config = dict(
    n_layer=8,
    d_model=640,
    n_experts=16,
    experts_per_token=3,
    d_expert=416,
    d_shared_expert=0,
    activation='swiglu',
    moe_layers=[2, 3, 4, 5, 6, 7],
    router_score='softmax',
    normalize_top_k=False,
    routed_scale=1.0,
    balance_loss=0.00598,
    balance_bias=False,
    init_std_router=0.00653,
    lr_router=0.000528,
    n_head=8,
    n_kv_head=8,
    head_dim=64,
    vocab_size=16384,
    norm='rmsnorm',
    norm_place='pre',
    norm_eps=1e-05,
    positions='rope',
    rope_base=10000.0,
    rope_fraction=1.0,
    qk_norm=False,
    attn_scale=0.125,
    tie_embeddings=False,
    parallel_block=False,
    init='uniform',
    init_std_qkv=0.0167,
    init_std_o=0.00417,
    init_std_up=0.0167,
    init_std_down=0.00417,
    optimizer='soap_variant',
    lr=0.00216,
    beta1=0.95,
    beta2=0.99,
    weight_decay=0.14,
    lr_head=0.00366,
    grad_clip=2.0,
    warmup_steps=200,
    schedule='cos',
    final_lr_fraction=0.1,
    batch_tokens=[65536, 131072, 262144],
    seq_len=1024,
    doc_mask=True,
    train_tokens=552600000,
    steps=4073,
    dataset='wikipedia_en',
)
Below are experts of layer 3 (counted from 0) of a mixture-of-experts language model. Rows are named router (the router's row for the expert), gate (a neuron's input weights, with its number), up (a neuron's input weights, with its number) and show model dimensions 480-639. Each number is 50 + 10 x the weight over its row's rms, rounded and kept within 0 to 99.
Before each expert's rows: "gets" lists some tokens that make up at least twice as much of what it gets as of all text; "comes after" lists some tokens at least twice as common just before its tokens as in all text. This comes from a sample of Wikipedia text that the model never trained on. Tokens count by the router's weight.

# expert 5
gets: "\n", "010", "011", "015", "022", "008"
comes after: "2", "1", "\n\n", " |", ")", "=="
router:59 55 28 51 34 53 47 45 67 48 39 42 39 47 49 52 64 48 58 48 48 51 37 31 40 46 67 47 43 57 50 54 72 38 35 51 60 47 57 52 56 54 64 48 52 34 47 55 43 70 56 57 54 69 51 56 53 51 12 45 47 49 52 47 47 46 48 42 38 40 58 52 50 72 58 40 48 61 57 65 63 71 55 56 48 48 54 61 51 62 33 62 61 43 63 42 51 49 59 53 26 48 30 49 56 56 47 50 40 80 57 29 38 47 72 52 25 54 50 57 51 49 64 50 40 55 45 56 54 65 46 35 40 60 52 36 32 50 54 51 47 47 38 34 54 43 52 49 54 64 50 37 46 70 69 44 47 36 68 44
gate0:48 45 68 55 45 70 32 42 49 55 43 27 39 41 47 56 51 55 52 76 45 36 51 38 44 66 50 61 32 46 54 69 51 60 44 55 44 70 62 69 46 36 46 40 47 40 41 42 47 46 61 51 36 64 52 47 30 44 48 61 28 43 40 52 43 52 54 48 51 38 62 51 49 60 58 47 66 60 45 46 52 56 61 43 42 26 53 55 53 50 61 56 58 55 38 44 43 27 41 55 50 62 56 40 54 49 26 60 49 62 47 44 51 56 59 40 50 43 58 48 47 61 52 63 54 47 61 59 46 36 48 49 66 36 48 52 46 39 63 55 51 31 45 46 52 36 44 66 50 56 47 54 48 33 53 30 48 47 34 57
up0:52 30 36 38 53 61 49 50 58 69 51 55 50 51 59 50 53 36 63 46 42 47 53 49 40 47 48 49 39 66 61 62 58 51 59 45 60 50 44 66 41 30 46 70 72 45 56 52 38 41 64 56 54 53 48 51 36 42 43 61 44 66 63 58 32 46 40 55 40 54 43 63 71 62 58 54 51 42 46 78 45 52 59 36 48 62 43 54 53 41 45 64 49 60 59 47 62 36 57 35 52 63 45 48 41 42 42 60 43 58 49 52 64 45 42 45 58 52 47 39 51 52 46 57 59 38 44 38 48 37 53 46 59 40 47 44 46 42 64 38 58 56 45 40 40 58 37 58 72 58 44 59 49 43 56 47 50 47 34 46
gate1:50 50 53 62 43 45 87 50 55 50 45 49 55 50 36 39 50 44 31 71 59 48 34 60 57 66 48 55 54 54 51 57 49 63 38 59 30 61 43 70 55 49 64 37 56 68 50 51 57 62 59 55 65 53 58 33 50 51 56 43 60 55 62 52 42 50 54 38 57 51 44 37 51 57 65 54 44 53 52 30 38 41 49 64 41 38 54 36 37 59 56 54 41 44 38 52 38 47 35 61 47 49 58 56 44 46 48 59 41 45 52 41 55 46 64 23 34 65 53 47 30 53 57 54 49 25 68 65 42 60 35 47 51 51 52 55 58 41 53 65 38 43 59 54 46 63 41 62 31 50 49 53 50 30 56 54 46 59 34 50
up1:79 48 46 56 40 63 45 36 67 50 59 45 59 56 45 33 35 47 23 51 64 49 43 55 47 65 56 44 48 72 54 56 55 62 45 46 46 35 41 45 46 68 67 56 46 46 41 48 64 54 76 56 53 56 55 37 49 46 28 42 51 53 56 60 49 51 42 48 63 28 48 58 53 65 65 38 49 48 33 34 37 70 55 40 48 55 41 46 59 43 33 53 36 51 52 60 37 74 28 50 28 48 53 62 73 55 55 40 54 35 61 47 47 46 58 49 37 46 53 49 63 38 59 41 57 47 50 60 56 33 57 49 52 56 51 38 32 54 43 52 66 40 46 47 53 68 64 54 54 52 55 48 46 37 56 41 30 57 37 49

# expert 14
gets: "1", "2", "3", "4", "6", "0"
comes after: ", ", " | ", " (", " ", " in ", "–"
router:62 56 74 49 37 53 45 50 41 51 38 42 33 56 53 46 56 44 62 47 67 65 54 32 41 52 46 51 37 65 45 35 69 33 52 42 41 44 39 56 59 43 56 45 49 45 53 58 60 49 46 69 46 48 45 45 48 36 42 67 42 39 44 55 54 52 53 45 52 44 50 38 51 44 51 37 56 53 47 63 55 48 55 44 61 54 46 59 32 56 51 48 43 34 48 70 55 49 41 64 50 55 50 40 61 47 35 47 50 51 47 56 34 40 44 60 34 50 51 45 65 50 66 40 41 62 49 51 54 68 39 31 34 50 57 41 51 62 53 47 55 59 40 52 33 64 42 51 48 69 67 50 39 52 56 47 48 38 47 41
gate0:43 55 43 57 53 27 49 55 34 42 46 52 34 47 37 57 38 45 48 54 50 37 55 68 32 49 56 54 56 46 55 56 42 42 45 43 61 50 47 34 46 63 50 52 34 53 42 64 46 50 42 60 60 52 41 59 48 47 61 46 62 30 60 35 62 47 57 38 43 42 43 22 61 57 59 52 23 38 36 82 64 35 47 51 55 77 40 53 50 56 53 60 45 37 48 44 51 66 77 26 46 43 58 48 38 35 59 49 33 42 42 46 48 37 60 43 48 38 48 36 55 61 66 46 60 40 37 46 63 59 21 54 51 56 58 42 47 47 54 63 64 56 40 43 42 48 51 42 62 68 58 58 52 46 51 49 66 33 46 49
up0:41 46 56 66 33 61 44 54 50 49 57 42 51 58 61 50 41 36 55 58 58 58 60 66 45 46 44 44 41 52 47 54 53 37 49 37 62 45 50 71 56 38 45 54 64 41 53 55 38 54 39 56 47 60 51 61 50 50 42 41 49 52 63 47 65 46 53 40 50 52 38 46 54 36 38 61 53 61 53 29 57 45 52 54 63 47 60 44 38 47 48 53 35 50 42 42 35 51 56 60 44 49 56 60 61 61 61 55 60 57 43 52 39 59 60 58 43 47 47 61 47 40 77 55 70 56 38 52 62 55 67 50 45 39 39 35 35 48 52 53 55 56 63 52 52 64 62 56 45 35 50 37 42 52 52 47 39 55 48 52
gate1:51 55 51 47 42 21 55 59 42 29 34 59 39 50 55 45 53 66 71 37 62 54 38 69 52 45 60 58 46 65 61 50 68 52 79 54 37 57 48 35 57 57 62 30 35 49 55 56 48 64 56 55 49 47 44 42 47 41 34 48 53 59 51 44 41 49 47 45 38 52 59 36 54 61 52 59 54 66 55 54 54 46 43 39 68 55 41 49 53 55 61 45 55 46 52 48 49 63 44 71 40 68 59 50 71 47 51 41 46 48 45 71 44 45 51 37 47 44 40 59 27 49 56 62 46 45 39 40 38 52 53 59 47 51 56 65 56 44 48 70 42 57 47 62 49 55 37 43 62 49 55 43 70 64 53 61 67 53 49 56
up1:46 44 60 51 53 35 49 51 47 39 50 50 56 44 68 56 56 61 45 48 49 44 53 43 48 56 57 58 68 43 53 51 47 48 23 60 42 43 36 61 56 32 54 41 40 56 64 44 55 62 51 40 46 48 49 41 46 51 56 54 71 58 49 44 47 53 40 48 33 42 48 59 53 38 59 62 64 48 43 48 66 18 54 57 46 60 43 20 44 43 58 49 61 39 58 71 29 64 49 52 56 39 51 49 64 48 42 50 56 45 36 61 49 52 55 54 45 67 50 50 46 47 37 44 65 34 39 60 61 30 63 47 36 62 48 37 51 35 49 49 49 48 57 38 29 51 76 56 53 38 51 48 48 39 58 61 50 47 64 59

# expert 3
gets: " | ", "; ", ",", " |", "–", " ("
comes after: "0", "1", "2", "3", " C", " R"
router:52 37 50 47 36 52 51 34 66 51 44 54 47 41 39 42 62 54 45 57 47 58 54 46 54 68 64 45 48 51 47 49 51 45 43 42 44 38 37 30 61 61 60 45 43 64 50 51 66 73 65 61 56 41 64 50 47 44 58 58 52 55 52 54 57 44 39 47 43 64 51 54 44 55 73 45 58 47 55 57 52 60 52 48 36 53 54 65 58 38 49 55 36 68 31 43 42 49 33 41 57 66 43 69 39 43 47 50 44 38 47 54 46 42 46 45 54 44 44 50 46 53 47 69 60 35 57 59 39 46 36 42 51 44 51 44 54 48 46 69 39 48 77 64 46 49 51 48 52 66 36 60 43 51 35 48 68 56 42 36
gate1:58 42 56 43 53 12 52 56 46 48 50 53 52 45 43 45 49 51 60 56 50 43 60 42 42 48 40 59 70 51 48 54 47 30 58 41 59 29 55 50 62 53 51 63 47 43 44 60 52 46 60 49 55 35 45 38 51 35 37 58 45 50 33 57 34 52 60 49 41 47 40 46 33 54 66 29 57 59 57 51 52 74 47 59 54 54 38 53 53 50 49 46 58 57 40 54 27 57 44 61 36 33 53 44 58 47 48 44 37 60 57 76 61 50 52 52 56 60 37 36 68 40 60 54 40 44 45 53 52 57 52 60 64 63 40 36 39 55 49 52 43 51 64 66 49 50 54 58 55 48 56 50 52 59 33 65 48 60 50 47
up1:39 57 56 45 26 48 66 46 65 33 43 46 48 54 56 47 40 52 41 31 52 40 45 57 30 47 50 34 74 55 39 45 49 54 37 27 48 47 35 71 51 59 41 21 52 32 45 48 45 54 42 48 48 52 43 42 53 49 52 55 48 44 63 60 75 54 50 58 23 42 40 37 68 50 61 48 71 53 43 51 50 73 55 53 40 55 59 39 53 42 51 52 50 48 59 18 29 39 64 31 35 62 40 64 53 55 57 57 49 65 46 39 55 61 24 53 52 63 59 41 53 48 64 49 43 60 39 71 31 55 52 28 49 63 67 38 52 34 55 33 58 60 66 43 60 55 41 45 63 38 44 57 57 57 65 47 64 64 37 50
gate2:50 40 55 35 54 53 43 55 77 58 51 57 56 53 49 71 59 42 58 42 23 50 46 63 37 34 35 50 53 52 49 54 39 55 60 41 49 62 54 43 49 45 55 49 45 46 63 37 42 47 56 56 49 48 50 36 56 46 42 49 46 41 43 50 52 52 39 68 50 45 60 44 48 36 46 52 47 34 42 36 57 72 59 51 54 56 48 52 48 61 66 73 53 67 52 46 40 52 33 61 45 52 50 53 52 53 53 54 53 51 54 80 55 60 26 60 50 32 61 41 29 28 60 52 45 41 59 58 45 60 66 49 44 49 70 47 48 33 68 42 46 55 43 49 48 52 34 51 59 29 56 47 52 48 60 51 49 54 35 44
up2:55 47 56 58 66 60 41 40 68 44 45 56 58 36 39 33 38 41 50 48 49 42 59 38 44 42 44 46 38 41 50 47 60 43 48 47 35 44 60 70 68 54 73 45 44 51 38 52 51 55 55 49 55 47 48 49 63 53 40 55 43 30 59 50 62 43 41 48 61 50 51 49 39 44 39 52 60 46 50 49 52 46 47 55 30 37 60 60 74 46 54 53 23 59 39 54 50 40 48 44 53 58 51 53 40 43 49 45 35 53 48 42 24 63 44 54 54 48 46 54 55 35 44 57 52 49 53 78 42 54 54 35 48 57 41 41 59 40 23 57 47 57 40 51 51 53 51 49 67 63 50 55 34 59 57 46 57 52 55 46